{"experts_per_token": 4, "router_score": "softmax", "normalize_top_k": false, "lr_router": 0.0017, "norm_eps": 1e-05, "tie_embeddings": false, "batch_tokens": [65536, 131072, 262144]}
Below are experts of layer 2 (counted from 0) of a mixture-of-experts language model. Rows are named router (the router's row for the expert), down (a neuron's output weights, with its number) and show model dimensions 0-127. Each number is 500 + 25 x the weight over its row's rms, rounded and kept within 0 to 999. Numbers have three digits each.
After each expert's rows: "comes before" lists some tokens at least twice as common just after its tokens as in all text. This comes from a sample of Wikipedia text that the model never trained on. Tokens count by the router's weight.

# expert 25
router:474508478491502514458486497519518482519477471465490493539472546501463542489502496532533457476474484484516482511481541535474500500498538539478496540502515478458519506475496457492507505457546543504534525471533513534531466561524502483480513476530498476532503458456512509510527493531477530483512494499467523506488498545493514508481524520523484523526489526465464516516470485529475527518497
down0:469482499490483454501547494489478533463514522507497538506497507509492514475469503519531485526443529467522494494470516482513499510487528492499491511439485492538466518487511485535516485512505501502528500475505456503495529474436463502530462499538554521493563506477471508522535516474491512517486479505492507458473507481506491431476481507497559521492471469514535508511490507531491538479510
comes before: ",", " |", "–", ")\n", "6", "7"

# expert 29
router:514487508551527492518498506460502501474498489548463523505487544533565454491529483464529501526479524526549504540520496546525504500514519483487513487491493499481490469511537480506508492478517520514498494543462514487471490489466494475514523491485512539492508499510550529503514499515523462526497485486502505510480519532544527524490472530502529540488528480536534563473500480517488527559533
down0:476487479433469507476491488493532550499496512477512494537498446476491491474491524530495487522503523498510491478519457471505507487504510491516528513507532452512494529525499480460531515498543521518496454526455490524458490477476480477525514462495532506537540524506508508533479513480493477496508483505531515477521484483489500469495481484491511460526479481497474495451499538470424496427505
comes before: " the", " he", " a", " it", " they", " she"

# expert 80
router:522477521485515522513496536546476524525465481541516479521493492483523485478530513469489470532513509500527465457509527535517478469528470534490463529533511488520486508483478466514550511492493495536492507530516549474523524495433493467496545504524513515487470488535479519504506523457482536504488521489467522469513500463509544535508501549498487498510473468497523533534520503507458513537522
down0:485516482489504500511514533501515547479518506506484469507505558516510516499471407524503511495472488505525485491498523535493486509480504497513485491516521485482479504476538503498521505494469499524505479489571481498470514500490492454483439516523530443496478508580479503478479484502515515520524498499489475514529494492463496512496480470489503491540513518549445529512485530500497549464459
comes before: "1", "2", "3", "4", "5", "6"

# expert 64
router:492477529522505467487531508488469515507511468508502500534509508486527487532482501476506483525473521474511469528464468478507504454521528533490505494537548481532540518474511480464536469475531548508520468462537470517541491526498496485467535480508492482525490497516465532503527540464493471487469475536477538505467543444482510538491528514519522533518525503517485530475471489488496491537489
down0:541478473481512523492510517511459518548493521494490459495482482499505516478466517495499540474521501525495476490546485487541478480508496538556497503522480460521496512503495517474515506528508540510533502507534464490496488524468479514459541529502488505457478508502546475500526529475511511481479491531545457515561495475520470479538536494498509459540494454487553503526503481486522495513545
comes before: " ", " \"", "%", " —;", " The", " A"

# expert 24
router:524484482544504515524482498494479507475535495511453497490482531503554477507520509453531516514482486556524511534514484515553543522518477440480490467466493517516515496545509511493474502495503521485514519489474493494492517509488463474476501527490471539497501526516513492501534512530548474511506491467505469546493499552527529489497454484537516480505464487535495539523462495455514537484538
down0:470522519531498515527485484481537486505545475517485484510485436473465477481501545479518534495511496495513512525504501559505541493477474501479509504479504535507479484509496488529535494522496526493524481542490503479450551467473528487505542518448530487493502540502492496480501549505482494455518519464513512511513532524508552491492536453520495507475522511521537491471490444469490525481526
comes before: " a", " to", " the", " been", " as", " in"

# expert 1
router:485537506522517491503516504434491530540477532475555485468526450476516489535469499523516498492477519498471502505518483500488480485493458512502479486511538478537511493473480524474550497523501494460496475533502495478489515468526496531529463525484516493469498535522456479483502480472531489469526539543470525492510529453514546526496464468468524494454520498485476529531503516460506495487494
down0:510535467516537500526524444490497477531512509480506479568451472471514478512481505496475488514506542471494485493506469488552478552447494506512475526499501551531456489523451495505517504457453508495522469484494472468511479480499523523459497493499492526477501516511515500484501484494485525514509511446537503495499494466480487530455499518491550519529515495501519500547483505487475495476456
comes before: " the", " a", " his", " their", " which", " its"

# expert 56
router:463496510483482527522511489533496508462533475467498506505491529530495504521455506479484468524471502500520467521497519482470476516498548528494502468522516497459518529508462470515449491514486498508501497466509463519506493521505526469456491459512516511501523484486481509506502508525496499505477485503538523461473460541442450516511527530525485446541514542506471472512451489481494556455477
down0:471485489517528510499466461516443545450496498515502501474448527499492478511462534487501525494534472483456516538477503499520470479447520467480535495466449488512487487476489514460500480467477492479528475465485536523518481508534474481470505494498513499493512478519499503413501533497482502504532468517491502481468481476468501514530523501468492494483439511490531487487487496493473499492531
comes before: " ", " (", "i", " L", " R", " W"

# expert 42
router:492490478514472480527523480466495513526479508525526498487501450490516454525518483500463520483514472474482518474462479502512519473527480487517480472535518485494523472480498530501553529529474471503476492526477540477496523463488467523488505533456506538497469503532473489502502507460501522483515505498463463478469515453518519510544465471433517512470497488478496530512503569484510492548524
down0:525492495475472490548488488510514492523516528546477514506457466486502545473451524505477504491474530467513498449471514482451462502514524508521506515549515518520498501503507503481475505483493526526448447541501512497461536529526556547470509482519509484494511474492546519538496486495504482498498494507482524509460501506506501504489530481533537516494520503500514455529509559511510475441488
comes before: " ", "oan", "–", ".g", "lear", "ro"

# expert 7
router:477472552501470481500502522542531541493487463560520503523517525505523477519486503477479488550539496519531495483517541528496480457480490542469477525530506505468510492509474469516523450486486524522542492489467492515517487505457473496509540489539523549515470465510489524474515472447502533503472489500478528464514501459497533516535509514496475486521515474520507524491503515525458517521517
down0:560489507522504536520495499513512531513484491529554531449489529461513494497514530531520465506482512472478494489566451504540505507517531580521536558543511458513500462535461482479485480471502500503510506516511474499503493509499474503482497507489503499516501522506499513487494509498527528489531528513505574495489467498506476490505479508528509466505521530486535538504483495533525497509542
comes before: "2", "1", " ", "0", " and", "9"

# expert 86
router:471499484500507510460521502477515502535459476479542489524523445486454521527542497506486500495513498452476503465480497458501502480520487539497446491503520467514518484529491533491548502440439486523485485511525540473515555477518476503500485516497484504522500473518485486496515537511507537477498515559478493532485531481502529518490490503491503448483502501444481509503480534467463520491512
down0:521464481510480520477465512559521495473510505516467498532466525512486500469498500490503484524492508532514471521491509479499456523482479475489518537520495449493485507507506511457535549522525510480474489505449531489505481518437488523506480551515466504518493494483504484512521507509510515573498443482492495437462469481536491440506480495517488476524514522496511518500483490505503440510499
comes before: "0", "1", "9", "8", "7", "°"

# expert 77
router:519494503518526524506466513474494515554455516494521452514533509499470490501500518497467439475526513480533498445493468508470465451479501478526490526553531484520537525449477465504495544531476493506474524549511502457487506472502513550539508498531510494501500511485463512520487512470503505528492512494502543481499531473502497505493541466468521530497494447490539488499520496490482521523506
down0:498519532482513485496519541532533504486514470490522492461490513490497501523500478510523548510485522529494543489528503433494513524494493518471499446509432466504478465479526513448462516517504503479517463453495520561483487463502506509510511523478508455493498491533471495525497473493483491514506521505505507514497490482521467504547483536496512483528488493519521411505525537515504475500470
comes before: ":", "2", "==\n", "1", " -", " ==\n"

# expert 18
router:483506529452493479486544471509495516432523491514535507519490483479516509513512493489505502491478522474491468501464496499499478507482512509485511489559521478456532504513495517471493464529511506520518514435531499538515484539539513458505538464515547509504477498504515506475489471497501477538471476557480510514479497455482484535536543515506516532482478531534488521468493462539511506544518
down0:537504497499483459547457464521489497470536510527536529522476485527495494515484505494517499524532520490437480501543524542498527574489480438543533460539542489512486484509456504506481548539479560497510513503451480488487512497484519505479466512495515480488510500488533490515506444490510502512510502502493524494482489487515490519526500502504510521491505487528560528477484520513511490515514
comes before: "9", " of", "0", "8", "'s", " States"

# expert 31
router:462495509467477466512545469501485522482538458480513515544472537505445543532480526477459524510459501476473488540465500473502485484489507523483487492485535466519521532541467484519515465538516487465495464458489476520475509490513511458466474508479518538510505445510460488484515529479494503471479474499509530509466508510479501520511466500487504487499527522524461495513480485512530457494467
down0:474497525510468498497509445504509509542486546506512518487479501503480530494547471543536478471497467518482515503506551481460480508510521481514539495485469447480490504474516513507525499536511490461485486462554498533480508526484511500502506547520492533508518542508512522496557522452505477512496491482501554519516486469505510522440529504511507534499567471479511516514507495506461490484526
comes before: " ", " —", " −", " L", " +", " A"

# expert 93
router:479547504466492517491513491517496520505499481466501536508526487481488520510463520497509496531486467488492482508539483473483461524466524511488509519508553485473489532500521504460495514506470516479487468459530487555498473507508522477475468480548505477469507480514460512459489460506462532504486522490507504468475485543458454464510542484549449509550523548499482481503486498500532524496462
down0:512515516451520486472474475531474480487534501537493501518492485496512546522503464502472494487530510498498483514498532503520520531509539499538456509503525534505526491531554506511492489547495559494525475517528496520498503477459537543540468488505543536482533527474492497471483487481527483486532510523516510480528453479529499500486490449514482514514512458548493472526490547480524511547483
comes before: "==", "===", "The", "|", "In", "="

# expert 17
router:488494492485532528495537494529521517439519503475540488515510500473475520511513487461475542535481478507498470494510499438513485518501512532477478471500551487471534525518463514496509493518520497498488543467539522550516533519520510474453509508504518527469466478520478508504486503485502544510490509505494514463462458506444468508519488516525459465517487535525466501513475498458517541518467
down0:510473441514486454493560532532468537518480527513482485460493497490481509505522515495498492467471507518491512525453476470494515528510496523515481532505450531489503477524530528504496562469474479472510481507506529515529486490466459471529531541510527489526536481515486510494498516514503489524518515477484470496521520471457570516518457499489539501541492500539520517482527485486500535490507
comes before: "1", "2", " |", "0", "3", "4"

# expert 89
router:528497477541500520488470505512512486526517501520473476500488552495492479444531530474511522471497478499520486536483507530525491553539513454456510479527517489537472491513484474521446486504489509550492485542471476500480532531523528472533546498496502453542491496524551493520481503511476518504534545529507474519503485533487475498479513496508462501499458468508514519491477516541522489463503
down0:492477485465466499510507526536521535531553506515501503501521528508487500521486483494503509503507486442464485483532502511489507498490523484491471449527513409495494513466465519482459481519517519487522489479519476506468512526515482493504484500521524443522531481508512484498498464515546523552456550540488503470489476519492466476494487541501485508489522470537480480472494508538551510486517
comes before: ",", " of", " and", ".", " in", ".\n\n"

# expert 8
router:476522509526512491536474478483492508540490486518487463513501524471507543468483517533446492504455490505573504514512471489514474468500546490509468467517520493506472523458520459477513538520472469500475515509467472489495511460509465477530512495547504510479547529544451502520482551517480523502488522478464507512481513503499514513493495518508501525509540514485494546463485519485498485550471
down0:531493485520497538497525475478538486533474511457483497510423501509479492494549504521488502531495464470484442496532468510505530452506511494530525514484535550498535497497483506484533544506451464530510503515509536498500484502504492527474501467522556542500481506496520496447479528496499490480496513473520491491490518495522544480486468495499496481469485528500465517528473495443478527507535
comes before: "|", "==", " he", "===", " was", "|---|---|---|---"

# expert 72
router:502489539457509450475510455497488540466486522532499513541523504485494529477543501505521539472519504455509521523481499512512477516472507466486504508541541483478507492502508515481499485542512485507476508476510476472509452489509520478520519484471559479493479502521501500461498467538498448521494453511509544521536494475527499530529499487482504543497470522494547523464541487551499469528505
down0:484492497454486554478520519464492544513521532490488509557511491542506469525489515505480507510505498480479521512509490489481482468449458525510505514499463498478514505489518500515501516473529472487522454458526508465460513497500499474510481459452513496440470541479509480515504539457481517527514483517472512484462504513489510451532505477450478537478469512487537528503471460495474514528493
comes before: " of", " was", "'s", " is", "s", ".\n\n"

# expert 83
router:498505475464507481498465484496490496533470506548520477519528485508483509490474487517511466478514528508506500472519456500454468468491522455491491519524508490515527553450448494497467517538474500525479500542497472510492490455507515545508505488520493489521526519464474524491494512480506465552479519488525537495527539485484483475519551465481534522490462452480540464482541519489497507483469
down0:459529472505496490528491487531535477479524454522458471490556483510510556475486551483519489506501466553509501491497529543496475485513507513465477504525507498531458541476484506523475486485494495542482490507527442489514492475500502508510488502447523480516489465509508463530479496463503520495479525520495516504509489531498473489454467527518490484499481512554485507515512488465572467495495
comes before: ":", "\n", "==\n", " ==\n", "-", "==\n\n"

# expert 27
router:488506498471474510469515453500475449478508510506503481499495482479514476520519502532530554485550546467501514516531507513533533546459528484488525510459463503521522508494511504559488516468534500474509517485506486542483533467468486516519478517473457471515499478510463507485526474500484447473481483491525492516512514497515474531467452525524485509466498480502535517496529532510530448480476
down0:526431505482457506517489528489495573499474545486509488451494500554510476488490487535488513511460556487501499516535479487499498458488517500477473523454472514527488460482458518525479490480470507494491506493508517469484461499506500518512507507465538471483487528503471476503502525517509536479526495530522481560466523496440503493501505519527510476511508472501536508472471465494524470500517
comes before: " of", " in", " to", " on", " for", " with"

# expert 78
router:535518495552494505503483520444478471475501516469471464505487506504558476467543455508510518470479493466557519514480544536511536508530481495508497511477504543536507448496526473485496535501525486533518498492484546513444531481491470513495501540461502493523472499504478452519489493493488481468506458532490477506462512526513500496460480507499503511457476491483493543486494506489483518531498
down0:502488495492484480506478522530509497530562518515515498498516520476550535513513527494490485445491488491462461509485455484554513482496494502497489517476547516493546529574505466513488515475479491538509500520512482503494535495441472514518511515528457445454509491448475528524518513533543495523502503529506517506517517484494535531486523503498533501505485507542498485457489477514509533484509
comes before: "0", "9", "1", "2", "5", "8"

# expert 15
router:453462492529474482461543526501491509479479457493535505523514513536507516525490483513451503523471468471503466496468513473490510487522504543466451491512560500497518484516480510469515493489503531499498522479522495540499523531507471491444490499517507554532485459527463500482531497485494517482485504503502494467439503487458496542529500515509501493509495541463452483470474513465499540492521
down0:519528510523540486514465464518500499455447536519492552488472520485495470521520523514459490494488502526508500506515533505473538528507524502461466492524493532498519510532468519528518511539489504549512510507497505518496477508485501479545517549471536539528528510497490499535510514512553526526546451520507467528509553487492491525462522482510512448469484504459476505504515535484501524504516
comes before: "0", "9", "1", "2", "8", "7"